From a checkpoint of a small mixture-of-experts model trained on Wikipedia: 64 ReGLU neurons an expert, a variant of SOAP for the experts.
Below are experts of layer 4 (counted from 0) of a mixture-of-experts language model. Rows are named router (the router's row for the expert), gate (a neuron's input weights, with its number), up (a neuron's input weights, with its number), down (a neuron's output weights, with its number) and show model dimensions 0-127. Each number is 128 + 32 x the weight over its row's rms, rounded and kept within 0 to 255. Numbers have three digits each.
Before each expert's rows: "gets" lists some tokens that make up at least twice as much of what it gets as of all text. This comes from a sample of Wikipedia text that the model never trained on. Tokens count by the router's weight.

# expert 49
gets: "\n", " St", " S", " C", " F", " P"
router:151084131095156172109092130129168089100088093082161101165172085102167165178083089079160166102096163174161098092165120136137120147128173135103137174144137172164092156085084143113122153112100139116078154144116117162091108166079139111101171165151161111091152092138147171128124089115099097142080089177171110144130138095091177177085168135164154085089137096088131093169174158148094162085170
gate0:119169150060145125163146125078138126091157171149152108165066144118129077090149133181146106108104097129100139110122081072166083182187100148126150140068098096163163189169108113116160104064073115141145141119133081156107113121137056151149147143138153120156179170176106087118097134123138146116135167047108130111129099190142124064125150173096152109126144152201104130118109133157091149164132
up0:116141187035084090076111168139123100168090165128134112154116247154108155144091093148110164127114166123108160115156139139107107142166135181142126153091151108143148128071101124089153167199176132146121153161079148203115104118132114149124199153187164052148141151149107133130077140121089113162147132117092161126150128105151169106176098139163078140103128134130140107148132110122139160121087
down0:211160137146108166132085154151090120135105175065119121141103158076128114113074123130092128087096113119154200161092110101173070119147102132122111188105120147178175162097073133150116163096133140107099082108112085146091119103099103139190139092155152165122148131102175179131134120126112153098118074116185079135136127161066163120190158108112068106149167155125100131110089135091154056097128
gate1:107108095094114134108197064128147130082130138108075086109085107144150087129158185133081150174107055155144157127175160124159094147155156089160133154100167167169125140115153118080120137112095125180169131091126138075111113128086090177116098081092129071094161155128152139089139139133148100132129168070092130106129187173182149101118218145151143104117135113176101120074124099130166185124149
up1:142110137134086115146117132099104096131080117100108077097096113155125178090144146134113158088085094204220140100075127095082079134104173180125140128124186129095127086177116112132070142104057111146167112150090047147124091061164098115108154123164082132081156132106150100061122142085138119121103137130113094124128141136151148147106122150082108186149151124148107103191077122145089136100157
down1:170195123096178127124077129110147037138164216125091125094139148090128110100125108084173141120157101137133184136180137100063098132110151121164120125090062118101193138168175168138096147119118071057106103154121073136165106089159175157136154116122145130141109087109164149158072137158132115141125176146100118117076142138082147159092148082111129104157121139113090137128159176135106136074151

# expert 116
gets: " 1", " 2", " 3", " 4", " 5", "|"
router:165079142073134150115073099115101119095086084090131091146133114094150149148099131095164136125110154150175137100127145152168110146119150125113125174164151180191072156073096157091116141121098156122087133122115109133083129166081146123127186177128153148086114076149157176162148085090095077168076095189170103116145155096080173178072151109168159103095112100088154108155171139160109161090176
gate0:148117165099165121121107118085070115074117121158184093112107161178156163048079143181109104111084163117059152136086137147118055145087130100126132146141121123135152132120157154122081107174190143127078096108091136187153148091140148096123112064091100165153145164138075106143109126125143175138155211149116086135138158085103130112057113107108123097161184162114139103134093091165145099125153
up0:105152133132151109124161138152182158080147157170153121131106092197148068098180104086121060128109142136187148119166116114088157108152087111145164153173180125117125130152131081127141124121091162120149130153149153100181128111094136106146140162152182109089123124036117043147114165121085145143139139148136203106115078132134181079176160113176088126133170149092127158098067139141161118121193
down0:099091103139124137136141127101124113123130073201144109156109131140123115153164145143143160107063150187128087174140212094069142137139132121103119126160083128122152151083140161153177102152122146127146127124149158199131127083153103133100104117122149125138151155161072077069076147138094168164072169082141112182118145104109135122076081158162148191153185177097105120216094101156132109179145
gate1:166102136142108100141184127164069084095138120158170143118123125117107113118205108160178082199111057092139122117159119118160132155107093190153129110166126141140123092174173162134106132142137073152191095176166089107130116065157145177104103112147050106142115105144139132145150143153094126154134110112199096143088130180131155144172105079143092138135127205170094105108161125099087153161102
up1:144112136099139074152178111126041099146147116159152116152102106095159111154196115120143113171126093054127149081113115143152110174136141181170132145167116149160098074132187148138127128116137126140183108155143084145113109098177131166129143126176100090124128089118148193143120138128136091133101152091200073121126179142138205132188131080147109159146147199191114087110109098082107155157093
down1:183123133117167103178152066129122165161158158137158129110111159130111154037121138131124150149130126129116148094147077163171124130132203143148113165127120072169065141168129189106119116161074101190105182188115167119088142113147131113101105139106153136146134133150192154161077153101182081121154139134116121131165144138120082127068078093115160102076093117050121102107151098096152093142077

# expert 3
gets: " 0", " 2", " 1", " 3", " 6", " 4"
router:126156105104121149126108148079121142148143100100077158151168121117117121143112167111143149125202106156159165115071101166178125128076089083168093126185186104138120147145184115083141111174168183087121090096198116073155090082109088098095125099156145167076142088121119134164161127078167097185127147131159155143161110136131073147119036100142074143179136159109143120098131140123172128109108
gate0:162103055092090127138107077185092127146123105123146132127102120132121149168092145106126137088162179113109144167070124173141072109158178215107093152152179095150138174178092141189157121126083093163129113141160120090145124122173132114121081162072134070134146086109125147150137155100132141103119129153143108140124094154171116112165173115166164161128165157146192144155194070083066093134098
up0:177094082152104101130071145120081158091095142129113126189102168163142106093161123174122109105144103112152201134138176097110067182167115093151145150127177137137103145117182152159154146136170137122140157169124090181099077114146146096147094151116152144140145139146180077147073171117105141101087030098152074157160119177083101126191120074091104152166151121149138120121182107116133129090133
down0:154176102105143076090123113098159135118114117094128119127169116137143118192117133152172140162128115145147146084164122202135152067128126198099086154157094184176120126145137082159151118088140130125134124084139141128136141154192126155062152186154197108077108144112180090140127181133085140137152154173152084099131175108119143162058083160128107163192170146106165096146119136150052129116091
gate1:157126167089132139150139166136195146120166125185147181099126206139129101100142137118139157110189128177100133133076094126140108146129160112115072067098155065117121120058132140095039104155182111154143167151123168090187121110159116130074063121146106138117101149094129185130152098104121127189142077148138133090152110097191087112151096136167137176124126130133086164147130129087171116139165
up1:119132135147070146119138115158112126154144137059132087128158063117113161145157120144104109130116178094166122098165138094089163106134048125157198175147133182139128137159124090138250152069111106134163113130104134179075107148128109133173138150121126104144106100175130058142117216133152104075167130082135121162111124168129160150078160131084098079129128104118127077140123129176125153129101
down1:085119164165137177132152145143170139054145171137128101096040121113125079125074130129119133128160149135099147124154123135081120072034090150139115144101128152119166103119119105111093157110149089104183119090143108130156154104116130076122117127135090171125095152153082141148159130148237088033138114132148147160162140099131145137210113096120154129123151148146150079124136143106068114190142

# expert 119
gets: "a", "i", "o", "ie", "ia", "an"
router:131130134111146171079131093110165097060115109110135081159119162113139174127123098093112141111135164110102153061170093134145121114139204155122116164171139173135129123051194205137084116177129121175114197209126141148099125159149087075127151153107169117122159108164175101103139090147075143119105122082149118102115199160118157134080151139159124115126109076107127092147101142161077157133163
gate3:120203141142054037137159109109103126152143134127103154129149149134121176116169156076088094161110169156111156137153115122175090095119157108103115125127171148114123061151150072102092130175138126136135108137122164133139091061127111134132090178107125161127154147129180126109136136076143086120133073135191162068128152174146116229149116122124106106120090165137180081111127158098086176127188
up3:154133200116118091128099141111119128128078130108156154075135109162066159102120178096081117171163146114136117149104098149177115086115141140131113145167187149113142070176152089111113148155166125143082098194103114160100107116106090108113095153131108178119106141152118125156178080113073088111103055111152131064165149181110171166114096142104151202106134128071135068119093166116109127102201
down3:089068112158170183075135186203149139121100106123143097148169110138117044157184129151121142096114111132047114117067165108092132085095115179114089119138097130112189208142104161133151107119141079169110172115108146090146121144166103107155151173113148126171151135133134142128175099134161162134144113126095110090129184137093112129147160128180161109147096129150172083135095134199139104155179
gate4:015140114186109141137140164087144107121136168143082101130128144172153160094119143115098103105147138110146180055152132164077127149141142120141170076108068142124139130039153175166091128078088062156142082165068184129086181087113086137134122159152150145118129170107103167134110111117122162139129120113126147154137149141141093116157150185182157121119115166134120088107065167135129114125176
up4:146180118145172119062087137135084151138116138152155125165116182120107147191066130141151122158142180123127096132113171092173171167075134199066081162117101070140160174184117117077083147136134126151167179074137188106168075133117175122078140092106133153094115142152181154145115144149105113116131124178171152106156103086148163126152079070106116138119087139103152116142136161099150150087148
down4:130102130153106111196162140120133104121191144177150176088141104143116145156146130093128109140132061169142101111114183159105135108142078076177142111122170120153055091074098090107185141102154126148155121147157158144161121200093100140114088186124114176153136136125150082158147074117126119139120144139100113155166033133141107107157105129146184149148217124045136155114111142146093156139158

# expert 55
gets: " he", " He", " who", " was", "i", "er"
router:146094133145131171138104110079188153150199085116156113156138133184090108147148060148146114136124126135147136115166134127133131116104084196167151160120154168074167166141100126124078138105107079127091187147081075133127141176116093125156175168154200092152086138141158117098104135161109168117114122155155149111132121129124157066166113151188174083072107127107186106093146184119094201113099
gate1:180122096121184120134104141204098063145134092182111144121130166141140168080084100123105104167115124141161133141098171124064131132103089143143127113161096149137127080190147122103081123148131143158125160141111138126146083065112150072158146127088139167097111180106104087128138099132190148134133093163083130124108202112147178181119105119102096060160150165121188135099047159089133109173160
up1:147104143120183119151103157190122065153127095174079133124084195120137164095157119147112149132174149154195110131108181127058136146124132187134120122147121152147162096173125134128099124127123125120129214158088107151144142065150164087171123120092164168083084183139110110104114120096162172094120131188117110117136192108082163138127115166154102054112156142111177135113065145090105129174154
down1:118169156107143178105207174190104156141113063152139145108129161151082098147089173136133090162141112149075101110113102123116072113106140130108112177161217134083128113127165102077167157130120164208159122132162144209133115115157101139140138103093091150176080111125099127148126113127177123112112112130163109123130153057153162156097123128115152126151172110059108086189109169129119128174160
gate2:134185098103098108123179180112168090092103124133171192089131107151120206127153067104111105132143112122178053062145119099138140160143102146154153088154113153142139153208115148119115130166136152140105154136133032170168138104086125112102191118099145093118139105072159178120107178077126165128074128174156130146074106119114104128121116126129143138066124102135094153117070110083124150120161
up2:114123069167121124139150112117172176140119114136094172051142157128145127105175130120148133117140132175142067051117136105113123133151101134156127108153079141135144204163157142140116094132137144086134169090104039192130135169125159111150160126102132103124112125141139190114069195089089200145095088126152104146149074095116069122124091102123161138060147095146090128102088118081090179105143
down2:131050096100089145107086093110136131142111109130133140134160115188116151132110157150140144088141064076075102162119129075165188124127166195132103184199075095093169115174162111157085176148108078113115131104085104129175089116077112053142118173157144083114137137151116083143126094153083160139124143135125139162132104083090092115134077091137156176149119134146156135179177163108119093159121

# expert 13
gets: "a", "i", "us", "is", "ia", "o"
router:138097158146180168143134101136152146055158155123125108134107164118103150102150096096086159194077169142127188160083111055083116114173131154093166168162104187109126102091148145087137083118123132142149106160101089164129137164194137082188118162064089084125113144198190187113108085077143173140158118109146111113127122117111170143124147172165134122114155122118103111147181123153105142125176
gate4:199158116105190113146145157137060164124124139127172107155148074095094126144145092134151102091100107163060166133119144054131101109053083128123181179172097110101094107088099147130202139078130151171143113109105141164152087130073108160115169175103107146107153121094095108100168153134112159136108138089140137114155141139121133163110058165142047122142125151131107133156074139172091136116174
up4:095131098134151131136098130183105122138072137092094132109072161141094156084142153064119153126152164114203096164151142174131190145098116114125135129169144101107196138151187130103099131128119148163079116110173083082125152120150120153142136147118133111076130150035128088156160110152171138070124059149059085116102093189142131122144181164099085153119127103120160119131149137109119218154127
down4:132098132062102114147165123149106125127146106158168139138123118077107092117112097105146115154167160095116111140141086138128158132137092225138190127140122149087160144145098158203192099141137120155070128165082190088081168095153091149148107142109176144173106067107135101102172053147154088118150122132129148119091121128105119116112138122144165057123127057184122155179152124123155210122140
gate5:137139111160159134162116103160096121139107122096132149135175156157145118108129098167074076187117062138129132181076144101131128093133175093082186081170092144125123140137126107180109153158113165076132150072101122145171098140157137094143127121067100118142064168085180121060068107089094130155101062129106132167128125152178117131091115184083126097106048169083120117098125160141096122099139
up5:102130134081138122142154211140140143119071075110091099115138098127125074091069111118161165102120157100167121129147138159109138115072159102124100154142101146125110145161141161115121172128126111122090115171107110138124184154108106132073088083143103220100159141124102122090134082141121169082157219109113132081122151159107138128143255153093157095150129092091114119150079145123167111086102
down5:131075123210053074181174147156146179106130067105141122122116100143136121150142169086132136131128148160141167116111137094108150095132141148131145171136155115136132181116205134100139092139123111119154125112157067128163118105122159137069159220153162118190161148090161084133166133113101115084211089106100101139125136123118170129107127088173113140156098127175145067090140110112194096138092

# expert 24
gets: " 2", " 1", " 3", " 5", " 4", "1"
router:159076142101133161154098142094122162166078069099112160158132127113089182129077130149106110125138121144175169074140100140168187098144098174139101172164145170174108145104082116101107139074110133159092089159103148142149147162098169149150173156119148153099073075149183171137154109098132088139100132129159093168157190111096170155111088111160160076083177111081167064142142127140102101099174
gate0:123120118107106097124065105088114170175138132107109139188176108124115083096154125173195089060158078128107106107062101080107142159154158119172077178100155108133156173108076107181149140113109106151141110127188143147160189103096189143089139105098133102141136114136121111116114195174108148063119169147102146109169151121107098138149034115146157093137127141154076109120120155147162148097151
up0:089127047095088162140180164133147113066175136102133131114089079203162149128096172130082186127139116180148143122173111123095092078100111124110164092157180158128086066175135126079076102172166122069195153157107125087107127161081126172139131156152158152159141129114088137135184138166135105107088128086098118151110123129116104175170165111112114199122129110111109154151165122107109120144105
down0:130226056148147157160135048122110184085108125148094094129115099126127145115164104073139092138138092128156130161124162131076107094104130099108115115193146157147168121069175118124149129132163087149124140126178169161141169097153084150115107099167125125144139135163122088093141170134075156141102140132156135072173109121130145089085162117078094054163099124064157144146102157072138180094157
gate1:161109199118111103117097151165094124115099096142147091151125121154095131146149083131096135154106130146115174131084095140137170123134129115168136162160079062139191173114081163151132134076151136147141155127132140138134089093154084154116119156155117073135140056180204160137131230088177098136102160165141150152042091140145131119142157151138046085111085095155172151100159103124147116121120
up1:166102128103120121144099133114112138113090140072165117152162190104166113163107111137126110089117138114100102101077135146161132158186056138063115134146104098145167156126149199123196132143117097130130171133139141148148170099179070102061110130117132104075099110133166127150132144127173106106089122100145154118042099088103169171115090168117072078093150074147159108094126060096162094179096
down1:158083142135143076169101143132174109179147094118116176101220145134118183123095156089067080079120118148086125156098091121119118125102164128157137102142135115141127095144103143157140106118113139080105138104183109101122172104102159172090156113180125140117104112150097154075127138166140084132188118161101153126065146097160175179117142073188151141108114090153126106098139092177214151177185